From a checkpoint of a small mixture-of-experts model trained on Wikipedia: width 192, 160 SwiGLU neurons an expert.
Below are experts of layer 9 (counted from 0) of a mixture-of-experts language model. Rows are named router (the router's row for the expert), gate (a neuron's input weights, with its number), up (a neuron's input weights, with its number), down (a neuron's output weights, with its number) and show model dimensions 0-191. Each number is 500 + 40 x the weight over its row's rms, rounded and kept within 0 to 999. Numbers have three digits each.
Before each expert's rows: a language model's description of what the expert responds to. This comes from a sample of Wikipedia text that the model never trained on.

# expert 16
Description: Line breaks, paragraph ends and == heading markers between sections, infobox lines and table rows in article layout.
router:501427544491519451479507515492487431446526500575472496524482515555519452544496552543569510515487545601438464541480507491526525496512492434506456467487498481467525479456550500487428463523515488515499567492563511511484462440493441439419460473564473454480515439532454543508489491456559509546469547526455461516499569419470532515518488556491461520549511523557527475533460519453512513544575475429480463444567491503532481497510427505487524451583505528523415423504501572554481541508437505488431553526477541425462474422528539537532474452426447536475460493461533493519511512522527569560
gate2:417427488507404520488456470483514486470514494563425449466533540497457565433480519454539509479529463562535513467452432490504484546476502478449512448516505486463502530496529486466476472502506497457605481493499466525452495456544502443526501521568492492517414539510536455497477548536488590500538483576464486489487505449525511500513469485532473528552482429445507488425466542404511453507516512489478516571601474519502494538503520485417502503491459492557490401546498509474511498436464528464441551469432454570537460561533511525440538531433437499487517475407482487520475450505466547563
up2:440389478463466526506480453464503526450544500498583494481502502583475567449450495466565485475543554515407540547487456527510445594457435538425466513572501420491527470476545526545505524501560469513517470527439492539518464479549483547545548518506527534568429513496506515458513465481485463502513530584496525416494511448504586466524486502458447524542453462485481439464514519464554495549473506503597500501509433474464528473501555533575569519550544477497526504556481483508470508436528535562531489440498543542516482579535518526427469518482492562538477478478481495502486512473491496560
down2:534435517568520545517500466488493485491455468477500526488537471476518451442492448474455486495520436443455504563523456529478496526568482492536445545437398536512597562471453466480474554542494510455496410411577525517478554497522540417489490521489452549503516455491513522523492541511521486465494462527460489477399544520537528552458528507520535518540515490416532481564444502470516440460522432472498508516484477562541435501444482620522436515566478543467485513513508542526614519494447468514543534491489528473456487514484454498478467496531528528519570576505511466544547464561516480540
gate3:470461547430469502535505523450443477473518482508533485532470566516571506449546498469474555493486515506461448507482594518466479484514502490478556497523595491507528472473473529449450514469512471534463505400516518517411508509546531466472513446498500496520620498479492550537475502475470468513464466538545592483535526521560486478494470497490513519561490478505499457564499570425457458516534546520457475468527451453427514427529473488382497510491473504462435531601532515501544540552453467602507546514548551529556547511610526483492463442511527504531529538449494449553490475535516517474
up3:542448440465505547442507508511503536551457527491509503389541492456446475553523549549483435506558543461521540562474467558455557498467539512471556565426506487496485549543484471560586524532483464518500473479472484509436500490460497568439493519525477448426453508517500511460505472508563511508482492456520486579442477490477526518511562533507478523475477543474516467520478441531494512485508504580499568567497504475510466551435525452470469479530528472480554557453531593530498488520551471521421526426462423389517549500515492538530504573492421551456540472543530452470577479459510491513
down3:480497486528523472480540462498501509522444440596500481517537493508546471518536437574460523535482526457527526483455554500550444538585439483546495387529504413595526506485430574528376473553452483502550506468520517487551544489547543516566514534515526540527497484496469539539481545487460528486503523477517463480522519589481521502521491503518504468492495491461425510502568590523489511501542469531513510441562530452493477549449512505409525508428576490482506452465475413509492532497545492558559472531542491468534460540460468447574521536454503503461479536465480513427529536476459548507
gate4:445477433457569463525552468519507525510548489543483570497570525485511503503477501533522557526495474478494535502499539481538453496504487519507497529512556523471511511513565545541480494500589507509435493532511514416463602537474551524502378494497444512412453485478461628462493437453514450497466407501485478528574545473536506503532458413502502502502491502527595463501483533505473473528576516520571460518493503539595508521487537418476543480525521502554502552560541487513490492457471502505547516522459435458501516435507524550480537558522493506541573476470504441526578572518468518491
up4:585542543525402466504590506459518559481418480524534510502510525541506511588546507433589528503533426514449482491547476495528473506554474461518522522529553451548515525430434540460488474508449482494515523473513502485509553452485496458515533511456490448529480375500531482472548516517433466468529502440491503537556537560514567489482461484434471412519528459482466553632538512479516534455476504499441506499470508425445483532512473490536484550479540524433520560577457495502407520475509553483469476537459505480532576561484503546489463502511527482516472478496539497484546554492477530529
down4:536524466512518551479477489535524434491534518549499567499528465515549492483541543477568531432461501448445431459540427509486435470424502577478465407523487447477548460541502452542569455459404517452537432536495507531510452474552483528518545486563530456506567514424436510500527473472550448497448499495530439528462554550563547516532512510492541558491461487489411509515532583522503489484533469435525552454514598526425541486484561437518473439458472528518523539438473538476462498490508492501492470461497421522538450478557469524508582533464477500539482498497480518504447497487478494491
gate5:527534481465500439497572460520468475494453493555533553553498492577492523545443417500457511549510519472455436443569515526460526437489537465548541507559534537492545529499441469472582475510524490520458524457538514501494510565459461545488506443573474464471530510504609488476515496493453463589469397486463476470524506523519483524539447467560572529561529461485511497452488459489576491473581433465478548463492535574522549569416448527500463569550514552493490451497506522485517560502551503405476527531516559437476552523489542527507481510473484494510495477488510438510547545554520508477
up5:485494538588505518486418472388497440452515571469450455500521514507534518512533500515528465475501456531603491546477515460583467489466406568473515494459494527504511462518545535488441479565477522505528497535443485496485530456579550491524480514420486577480489500474469543490487519496596508483456558493516509476460488563484535517377486564467502429433477508509451537491480507553451516508460449500516492562560494489526468418504504461488557510456577502463515532493469458496387473488492476535435431507498460515530474499481456445449458472543451475523509458557464529488468516448524480532
down5:422489498506471515562459576521536445484519501519463520476475417466572520539530537488479505474505533457494508420525547480484510540516438484464410478499489472499480522533457463507454464520465561529545474459491501502421502460504492464568477502438470497532409466468382487536462535507541523536439467522541543493492468575464427497455579510651476483514531495428465510510512622527480510465497461567539515496502483504464475509524500484513510493539528513432466512486515500512512419511502487441492438543479526481512493568479548491478532461598501491473448478491467480442554490517417445497
gate6:421439522564509475434522487516441494515517513457533492496508528503500615511520464476439533435515477510545506520530484548493478461538508514498523528492532529387534503522559473493545497479497513426509553490442440466455486522513465531512547466537480453466490476503572468502523506550545608473532501540477513470470518466530593512525479477529495511550488502427537525534523542545447504555466506465469458475555554503549421514397452540479496522472473561546493464518485496479481591496537480476460451521536474519483478468547553549473529550490537618526420546557484420518483498436423516548
up6:599465515574548566530476506550509580497515492507506427505490524489549557531458486505504503535588524504465469484475432579562537418465521493510547517523478524537495448502460411486445527475491463504450502472471450578510519539456554468470516435528494426543500517436528473445528500517517506458500493480429480521540566507515519538494517507459552526581550475420482475543500477512473509490529487501577440507479551470518463498468491464551555474456490562481544506522501529542389423590509510537474458475496518474467542542497482485529586519497456511476553481552595485485427464522507525550
down6:462553532507495516498489450481406570524516482540499490548550523490551415496478534466563454498453508545501504627575462492522510497502408449490487564535448527527507475553544543512543528554525461483563514489492472472444483443485518531478492518529486468542455498466474505468485502532533463462563472524573492535410466513530524491467545472521473510396451511506559407499519530499577517502457480486528488466517507529601526501455501514562569480441583575501528515561497455444548511511569495447508523531476514553451512452587460430495513495481519506500461539437469497497523465483440492472
gate7:499508516501455455503439523563513481469471460475522588440459518444580535573479590488513487434531466551438440430493587580528469491536545530431496437603519578553502439496483455468556506582443503491592510489485515550498595492513439469463504498503568463470490522530530467480524490526490522536572506509493467499485510491489437444512509499494517504509470504470530518502514446500531528434525453481495497510580495459544556508505532534493437482543484497505517548481614512508480523501520485487563489521534454473477457416474577488453521483525507520582536465478508505524455545531447546526
up7:544477507431463511500545557513495572472451530489522518468476532457482511509486530507520478509456453463457424572494501523548427505495452455501541490471470440501566497519519511596543522411605463504468568547480505524479509425481504495549480507451488512503461503572398448422505472448512493501510456542526505515461474416548474534470484492476486456494501560569447531424483536503496497519503488506507532459525503555474538438504507599484558463509562436402526510457487510459530436479455548506516462499495600509494560554481472465524486486541464448464547465445581506528523547478470519456
down7:481487524477449490456427408474508480517482391513435435498490558489536486537452534508492532535509502537442541512514470473493544532446578496449567449480478502491561468418476507436476509459473535494469411427541476571425475558497451505529574489497480458500529493509575560516438495540508529496487562496434527471556485485486512498435472550539483522517477481512481571529447529500520489493458504502494523551435522472549479501583458475535513595531479525537509469514593553513500458543427452478585475519511500466539510502462463521449480475505547541467511549534452488540550524516407449506
gate8:542478469471542535489499535553500422512465427568494506486510435520528461523524491529464438478461512505511463560478458430529528425478488459542500541513439420529484489466503584484536433489494536481492525506513438520443505527438507438475520433533467499533514459501474592537441463517522561431524505482400580445452515423517494445512474482459536506468521484483454528509546598477546542515480488511483455485532512509532438479478484579512438450523437560555511497535487591457475493517565500513488426516525487549551512488546419500439518519528462529510580440487508460498495423479465518512
up8:477524534576505488453488477469488510550448504497480467474492518494515531488508555447525469499468475491503525512524522584561505525492578495473511518469506562509527494506554487572492484494512488524527452524454534510522474523489470587519520532447576466457573487522506492472566523461493515551413470528656485566559506524415518461471547516467479537424488493529524476526446438524411480470512473476565531487493560467468508554462563480499515503479532424520451461477459458581430606525417484494524561490458491522519502466452499534557498440499540494504417583516525483467506575490499490535
down8:489439536524558442498462447483450478483562499478496502469517446524568474482494538463453545552513506414499581525483474521443525540545560559522494431515504541482544460491470480461523525468599509456545450507422532491529491491486459494457563515579516479490476503435500501540478551498486516398474531518550578522473514523534462493475521479490437540489459483497475566541523441461536482451543475502562508488523438493487565516566449487512589495461476490464580541445548525470522557527546523489557457550542516462591455545503496500560498505559414535540457527455531481437502473457469498561

# expert 8
Description: Opening parentheses, brackets and quote marks, plus spaces before years and dashes, e.g. (born, (2), "Notnim, 1829–1831.
router:429542537432537516466594535565476519454546600473522496429515441480477460539545494465443529519457490499542449509482541463460450443555524498538543507475479454469508425435495524530421559462436508503490500480426551439520464470551528487465475560539486453522468458543502531475553431456549510472417455509479521492547496490443525545436525499491545488484502515482469462539506552430534516504566444445466526490519457520563571540454489505488466563490496511573468472507510529424505537503512512512446515520446513473530526518432581451504452523454474502492497455502436446515580489573499474510
gate2:490495566482543508546458517470458461432537507526411551498461459474545541477476528502504536447500521520477523506444512464498520431558477510472478498509485457515514467470485545547502533462393433524512463489495558477464543519558468544565541433459528499516538542573471546461564513473501478461494449512538507441509589475525480477581477410480475503448505519540523530475499519533425473508560506470413520563473549467514562531459502541566502558476472535533472470463508519481506471509478511431461556464424459457440437504467572439488449484498591527597467480511530508515516436487504438557
up2:544441574474468457570495480523488503559511430541503513500510508496460499552520484536508525447532434520478471539423504500503492505539424511429548550508584463500506571459543457481507521493489442551515456495443469499520548504463552504456475560468465462451452486517501528477516425533495543521482538514464490570457476429423464515464454512493477542536503445549457564446497459541556430538434562478558486461546520496535499461421435472534509469505497512475521504550492451536520445468542499504508464467442544493494476456440463556539540524557411513466510461581525487398493514506580537562
down2:556443505431456506501500504492508458408468489513507461530516520555519501494497537527439481462517518542549430474440467468515432521496481449486488481572557457476473384446478467552450482463452474449441543472419437518546455486602500499423520476567519466517528466435469574548543517444524490510479507499502515570487529466521463450505491485542470479510551505491508512464497452421465518521468493480503519356498460485499489450489493555518488534494534463485468519532510510491564544555558491473460509511512501529538451551490515473440468568518554489478451443567447545400503525461482445496
gate3:517499482448469542504503515551527477447498542484472514503580560501454466466549511503509456558582558438477474526516454407495490533484477519488600500439502450456487520474559537452506579532526463490485512444506562493444476491495544495447515516560546481482445534487543530468516535513492528418461479491492536608410427458484518523476544457535507481535524515507498454466490461493539505501457521480509495559488516547461481525533522490462535478542501498504526538535470507464526521444536497360484521494496535526477508519487427560410506516516495514522510483440394636498447531439571484508
up3:538476553517523449387531462505501548577531504458537481504448444496439543477472473480480493474439462485514483452465514468536557442530421492510529454511427524537512564496422505518523467503506456548519452495529474515502557498479503457529486483564509573402520481509484461487454490521471529496535472477519517391469427593473481517491450540545546534533480491564543455504496528470506425497511465531472453402538424457502493418433454466519494521463522515413493471468496503485460462452485496535477454465542428488501481476429559535571467485531503523463478451453458505574578482483486507499
down3:486488498474526486561514498472543527588454544543528420508460505518565483514479498536539474421477506504526485604506431522456530516472484482546486420485540549516515496482523526462559512473487539522485502528499466517437472457537511532550484412527468511449497543512430555516540431437480444521463535479609549438514460421498483460460481515529495488453461537518509422483486482491484545498553519486557475475479506480511487473541568587455477525557493520505472460535497510490561427473466638380535522467435505513477552524485514486521492486455504530505504574560465454502452502464559521467
gate4:477433557493517466497458457527506549511442500485481555542545465532556505506397463482487533530486462485515501393573463532452498611437473499499451477542505453453565466473465484455504489532557553450534435467566521463495482523567556515484549469516515514489529552484493550531515488442512515458476524507494467497497556451463463469491509553553445500559545561441514549502569510516457471517537479528508496521545484516476486489489576470513448563491478505518445466512527488458514586520433446521474521479463526498482470478534515495478432589467432493508474519411462536627564556556499492474
up4:493502470514501454497456502524462528445499497479488492536530571474537465510439461532448485509490542581463565399519521529487525522450491493496495433528481576522486457515540491470460508501460495488459508562507545473440489558529505454481468473454503503520474550498539493485503455458611489499469446474486588484486462473509488433420558472526528508497549602431491509492486486510461443554513481462560507420551459477422511529472490595498455506529502491584429496471425445450545565554505490473539484500460486518493471533546526502500501475550552480480471566487422496590575497485392491512
down4:458497534495478545463446527482433447491425513492642515504466496507524519504514558530514541481483547580486483558527474475448511596498491537510535525476469579494507532518520531519551441519465438442449523475525501491414553450435505454477534466538470458478507443472474419530465431442520492518504498462466441479492561519486451488565557585470567396436509452563537532442483513516525510486556496510502508508516488522472585518498546510532525494457542516523478503554523558459545495505445504466535411510444547473470509464547512469460435532520549523509499488462437457542465488531518530445
gate5:510454445462527451486555522524441504466472514485433494582520494506521461462482453504535464531441528498531481556467463456452493536523547581523517470575522604515493414580480503520513521546424560507461519485507489497534447508481486546456522527545541541563513482476484536469556543497429456527474510522466491493511492496529465499576538477481538569514559441546473468517513525430530481500446439462516481429516518552410490477442459543563388508457523538485491488490464469444479492607441478446487510508511557522482470481490474477481478486541504495497527432553395430495502520522528564463
up5:439541555608478539499500493484483441533561448534481538468578483494486590502466470505549510522567520534499457366466462491439462484524502469584442488477528483559483548489503511494507440461547469436580437546534500532439510493489453458450488546433513459473476497515469449536490499502587535488505491462491487478410512509574470469444524490468427485502452500462526475490514462571480449480523519496497517518474502494476464590614521468465534517483508496481466464462521501508443533525492518547504498487475425478479563511474538456539544459480486513452400459490548535517461568544511490467
down5:487521478517544480605537501507522505523474471497518593537451458434521462468556455533517485529580479466460485493492619469514512502483568516460489448517603484467464573555443534482558554500546486543514456488552473593444545492463455513485516568444511523515511461542503487484543482501534594474436531485542518490504495550527487454434481490491456535509521577551503529486489565479500530540541547581566450446411521451585525495476530468519502502560474539472456519505526499480501441486562565531517495503522547479572472509511564463492532531470518478446547530542492482518537546499551533480
gate6:535452517455565492523510539456514524541490397491484558480484487543518541458533454461512471494524514467492515472493473600481533480546502528446461526515550532488548493520545481487505470517499483559507518491551423509679502433542529505540458460534479513480531490468530516579495546460446595462539435569511552494394503470463448493508542472516540487529504505453529508540546464521510548476515532487515546507497489507521478440476490445497490475416465479521398589522474500531466556475525519523484442539537463481470453483508469505545499502481424549504478497517474578424481508459586479460
up6:529598517514436496522555510500515475536518363456520513513512535495483468492530512574502421547528525443450537511455484567483531445433456577538544508492487513489547463508483456417511491512482472488524461466428452479436552554552461541429487550535490521477594520510500488467528492499473535470571509501535453537484429475450529468463493477499552474458469514457578560469507439549507411504470515479492466546479525570524498501555515496528532555527443504493552577487425520573518449508576546574479534514514514516479540481568472513537472484472516464470487476521525512566501484509511587491
down6:552459485525509535523512456500504587566501430486477510553545581464534570412493477584546505502533489496469498486518463585489494508584528445460516511496510506507509463558495551473457463544507537478518501547557531478545556504519493542565479499512448490515546509452471472551546532477473507492525430517515480484455484507492433539513555536535493474460553548475526506455474471495488548503455488527556487455443461502515431518485561494555490496440456488501431569521541482455489598408478518533528475571537504512450486577539524457524513489540444548597478567505531567422523516409567489485
gate7:524497485503522460490415441527554530438488452490554560495541509490506430508475540553535529534428538444486494507527465440543493533495484552487503504533532522524471412476513512501498512552458444476475436454549540480461522476461494504505526676468486458450495577482520500421559498554442417483466456511523512598526517501524534461473379450469459537549478436538444493503471441480495533495504508494543535521523456561513447518448511507417516463517492492507525482465510527469477528520518549521497533500600461418470444521554545519502510500474536478518499487497575460521538513464473530529
up7:515507481486454480448543480490505545554537563492531492556474543517473541508527428423479430418481481483504463456437484541493544534466507529511514524428492466542526528457489456547479483486550417466522519510487570517478539530531573484447514478558465567479524335493459560538525470531504554443486544472449493415490511523479541502516425538525482475488503521506571459462518585503552501518470482540543513453447559506479503541568478517572531509500504505447498493529478527519488476544513467445526471480408480561474454542496540498539470525451452482446518489448495516565572548534508468413
down7:524532495426441386544551548462521484484482491473472492486442459599499507521468481480537479504516496533494510557513451513525492498537490513474466507467518515508512523542436494487552547487485532467462453554557493482365486572493469523486487509489503502466497542483512460512483573475530546504570476493496537545500445554481517510464482463530561475543525524468509509548450546563483545448541525497503472473447486459518524456437529541551536515461516498594543661390541534520563495484517428561535547506481486481552519531447528496524481502589449431526500480541509516514483470566525519436
gate8:549517481468523495523471506479481478485497517503447547488542511505513451524462421467477519451535487483537576512493455514485521559459511598469521518470517531552491505475529516553543521456426490493474450380493495580520523539545437494533534551477567449520442478461468489461484483396465523487454457577461456472519538493528497444470484572475494530563433456440526514511518516507623515496473513509483510520448461557505585472461458489509494488441526551580433467516529456552464591476500453462467499475440492459514515504523464518485445471582484522491475526558458552604523459497475479491
up8:547411488535509463530505521508524575482489539458531499530469477552563466565487479558494597511522512442568444466491439530433468532489472504490567530528543509590491411499541534531510504426510440546541523538522492567531443551531475495480493477525463522560482530479493537481555462495520561454509547460499457578446508512552573464491488499526488463553439468479473461444525483493531517534476488511512490550495489497502491503469412588495460453418489548562529551458482535538501486438526490424438532451481471474518527501437527533503572472477556598564559517488526487491522486539556489457
down8:493531471474468459527527509458437423434578480451507507453539393518439540438506496518578495457415510490462525539431520480505515523474498559515520516590410550524475493540475471584570469569448540521463522429479460484517522444489473524535515491503471495536583529533524499484516517430469523507480444560430510472498532519520507474449534467538530512433533483439540529550542462545525495435457495495484554462464498566529515484574490469489530533491504544492524498509572493549521542586448475514503507480484547464472499542475484564487532481532502541501535474494521496354509543566495499477

# expert 14
Description: Periods, closing quote-periods and clause links ending or joining sentences in prose and listing descriptions, such as ".", ".", However, because, where.
router:454519543467545533466520482505548534543517509569471568523490423517457522448517447462543438506452519466484464514509437427465461505450494464554454557459475573457527531508480555502416543527568462553490572468517468485516564447511541506512450495425443469506519473500595469464496480474483482504464515530519485496440420462434511470555519467547576439519503502584487462481508551432424514520513482561520462428546543485503525495578419489516476447449446456491470505530549499478471487523553533462462460473485495508466498447488468493568452465480479489508467510537478531494524414457560565464
gate2:508423468480541457487469528517514452452550514489511589493463435588510502457498495525439539506557543523536442547536473527468506439530468568511509539493491533536469554571511524446556546475539465487573557505539483457464523555436487471522511527522494551496486502461505506503478496496498557555391406567502456478469457549469529550535371452576492506591479519500502514487526498524523559512553523494499533549464519489409498513451500515518470564466508433488458570518496511506450522507483462553481486532527505425482487512449397477500540528476432490492546480545493432435530473495474491498
up2:532505530477419452532489433449496476466515544493493442503528565447463474532444486430535470513445457506469531479477512384573503515536477437458507464478533416525494454498560495466495491510437554500478506543454456518540529508516464485488463507487519473501460518549515514505492501487488480440497587500498545499491553478494580472433577522415470542466550529444438456511490532536432461551492544519562427444490512486573475534500522509502470547605415541546520468493518468481496439474562522489537427478485525519500472485526490469516503506581534502508392546534500543579463469439559498499
down2:560501538491548545465461577508521512527553470508450481461464515581486491572507502549478500499575516489472502522525544528485527577400515439557532548543501508524523496548491428548528537515488489495447452445437454507462516479503448512484581473497477511505516510459521485489481487507535537507387507465554524479549470490535496518495470459453419501519495456530520560440437461459557456432531472489424494487475550551506515479458538483490506511489537550536490541427461587418503501485472549568485524478479486513527492535539552475508565494534496498587563402466527540605505468475488582470
gate3:452475524511479476486532569456518538470516574469507464461502463550492566471456449427471491554544461555552477551489492452504408492461513537518465586531601510489510446527492526513504468563533512464528492503553485499508548499507547528557567531547497444463545465490529558464547489497535405482568536534495507552520529506479472527510532450493514495497456484520442523495507525475493488427531528497544516523406510569515473508486521572438562490420557542502426425481488516487449479499494485534562431594483506538455457451518493507420537476448502500563501536473499426451514500446544565557
up3:523516499553527512575456473465510523554433447585539512498537504430496464542520503539487498493554506472406595516468608453500522460503467496432552394459500470578463529508459504532526456524480540540428488541494515452513443537455483422560490497455537505513504540483460459495443537515491514500490430556524506515510517434471517481483423547499524506491475535462591490533442476472465427524481461574464483441526441411515474508495460488564502497536479504526494505452468449444577527524441468477461579450482481508495510475493565464530466535526519482451455506531448486501527551524445484466
down3:525513543438501493506456558422478556439563543428539597499554477566502510519521499511488491531499418477489512448486539543444495529462526570550445544513551515567438457534489520480473483524515531483517456381481579502570548512584511515555560519480570497472514496457474494569538555437538480484534468478465537493550514543436482532535476512489561522482490477502482468475519537512509499523485530493484481465463439460551487523526504485561495505491527425500495460554531499471440488529500476523535486502574532511482467493448519555484534361476516518527503518548529535415519500461610556501
gate4:523537518567447465460498530604530448467473490519491534535486508569463510573419462508445430531542511504518516485466428436516428519466517542497525544445607483520541551494551461503523548498483485536583434492493508442511461503524471494482536518446508486469521485490592522446611493457476484476516487549506488459487434484462484428502489558432489454482463474474444451454527535487469474465447497467512520566456512588497570483507479489507472511494454528415527522507557559502498417532540463467510559506593492518516496500479542485498510483436535485468480439519444529486541553465552533549
up4:434540478492519519484541518479468536543542425459505471490482522486547462526468549485523502447509509522481549449541542543427475539482486487530418488597431506523439499464498501544468462475485450484421606403534483551514499531366541470518448499534507482563506398489441498594481482537525532464525545465548466557509497532563516565474543459500475519436524483516466483471468494518537503566478535507513532497467492507489466494515464541593473473521593525534465508527520470511555546478555547447459507484475461451517492453519430513463558451549542506531500557511518507485462462493422498498
down4:483438486493567459477539505550486455518537443529482419473535518542515493509499500533533435519526504475493506476519500512503490542530417451479514489461477474509488471428484465510544469524536408531517512493480453487403528484419508502542510510489460552472504476535476493500481422516487513501549537501443501453541426547504478465457413489557522552493526488566457563490462590429500534477520530456494440421464516495402569449494461460515462550513516484391548394496541477532498493513407506502528455458548439459522518410537547516502510498438496497531518478472525521568521484482455588522
gate5:581496481493525508476544596542440502499511462477485594476492514499504358485478444479522503458485534477546514453489491447463505504466494559527495521482516533504496518580525517455482471537481485487513506488475470461533544478519488529483518401501486518528532553538463454463523425494464520486447505497522429609494548531480585503409424524450584512473504540545515524434504512506544472501542454484504475539530540469507533515508454518591458498452431517486475533435480564511592485503496506441508488472446502496568569471446482505539534481502477577448554464545552509506553573541481509556
up5:418524505536436482494529455475536540503463475543523479468555486491527510508518475495467548522510439510467505490492476534517440486506543515469518487523414479501495581537465422533468541483493540533504407515529533507460443531539483489501444496510524482435442539549510539531398557514553507469443515499504547432527474484411495524532516444547500442515561464481559568500452489604489636480394508511503489469527490574523454495491522578522499488444457428541504469557542535505476527480522482568474548530568530500495555414449434485486518521511471486546495542528481476491568529528488499515
down5:563527526449408489517497470539487465476456465523544550516512537519506536505472494518562455477484411499492520520494535550498511482447595515487508494447425458550471525470522519542547538501412530520524519490503536517442467568449509514561507482557531553545570538459495545547468475483505534456470553514476522436515425476461472476478474469518503497507521526466499433529552377408554493541501552464480468463449507523566523464510531491455527475556563511515455424422536521517453471509505423500456606513474535485463500460525517542489551571440411473548545497496522470492474488457478450486
gate6:530386534464569459564523498489570500495530499466477468483519412485465482464469453446496459581466450403530499461495488504509452439472489453529485554499475561481539509482492587534506533518525509509442513485466446576491523479462420491502514450517431446482523509464507559509535565554486574447502452520443543500489452525530490531547463512496493477575545513516516452572500511520399515562465546488528467451468504600503531598508565529475471440447521522553503552433475480518484516495528500531531463500528524472523436499454585460550517472487523515492475474436464461503536543513489537472
up6:559403508480529509523498472495469491522477471450500528422545518471463463482470433447550448490462467481540498475457488536502425434429480470527422558500501525432535486478498612488555514525442536519484545548484465532421537517519488532468433475515488450418555483425468539512515515544559560511501439504448507466499472530535400565530494563502569484485525521522492450522498499521466528521446470595546466479521501529542529489514517495499477435428531534534539494471520469561506534508530496473436424481480510454436503521469490431508548487504569502442435494480511400460515520453488546513
down6:484518468552579577493533505449452474537519415543448475458504523427449493565557514583476544461504474497474517412528499542508492491552520485475500540483439538524547509521593456432500474490511535542481460479460537428545523467517490439529420496526460513460495448461511456453404463487521548531504584530500519518441560419457576512586461428508505538450474512519541485510494483513513486523516455491515479498568490468543486500504467540543532534535465519448476495544557492441508529540484536503504478555499453543457515532549423492473510615479461469495499469554486537510433428464512479514
gate7:498510588436528466446526482499576526583450474533536496495483552548469542510561481459534544550483482479483448410495544491520509400497559462417479482479462508489505479528526545539509474442489455459499469499457428482415521458443468485476451433519592554524522491547443518487405465512469474449511442459516451501523464497469527479471463505439451524571504524481507448571469507514520531503479430495548417554481491513516460490537517458484473462530456419469503475542478511493538516501513593467506493480480563545464495522580526570519517557495485528533474543533562503510534540468564558541
up7:523495536453465522432532512433501556530424492480503491538476507503542517540497459441533516535507538494508393364522489486527468462523523452492508490428523509477495454510509495523504454468555459478430494423470512536447496478441562434490489493559535609489472472485412484475465465498508466449482494454508486483509482453459569528486467469461384503533514509462517458478460482458564585509422487494522458557496487473477473495485443451519476482450422456483479478508525508473495493505549588455529430443479501535476551519556537554493517555499497495528491536515600462422524522526542559507
down7:492546516589561540523470525446399445395570472469440486462543551482461506516530578550471476465458495531522553552522472610493519530533498554459514490544556545584458543447493474499464477579483526560458503452508539487529463543482483520499542439539498404502494573483528504472544510491490515533430482492513535511475497492509493497548519471506544478523528515488431530582550510473419480529465478452499537490473421453518509525513500487562523482479553526541491538495460469574486537544517383542506477533494423525474543426517447515480514477444564472469527519505471480518493480500480447519
gate8:514490534495577519509565509491459484534482435464519573531514499502499512498515500506521485551503522548535501530479484475517459536474532452521477450480491492521464481537485459407511519471457500528478502507531438558480580492537457498470451531475466525548488533546558487537566444479529558527411586559427580544428489491541435540517484477411577501498541449510476507496536490494470428518487498459504489480492474513466514488514466466454438490407489498478519512511568522476498512482551448398523492486529529480414536504533523525464503458542494495527451460504574522615460475369475599496
up8:522495473485477486583503496453439499500532568478563531464468454530582508575529480524441413500527479530571497557475442504590407500552523541443545535530496523530470487466510501498525452500549558485506565532435393508555518506522463483471541504505496546502458511473515523572504477532485543463475512444460502474532512451564503544524537445491530505507521445533522455540520484464460475459443505470503513531496478459466477562521471443534519506473547511490517448577492529507458522491478505545493527568535511489465523447438551554496522449461501432567454557535488403435499504440446551392
down8:435489537539508511505500508453522595531487495504478536438475550448568481553560509490564391437513562504481467514522518520519493512517487498456513541437499430464493498479570463446489514487562528441461495481439459514456511427430455529460560420542512463465539521523512472479482521450512513459443483527500470449504541516507527440530539423479426467551490523510419514450550545467505491573524493497479465494469514479536535504603477524439531463512515501533520511506517568473546573481506531511503489509471557510597447504482559565592541516542493590463538462458526502432494511536552521495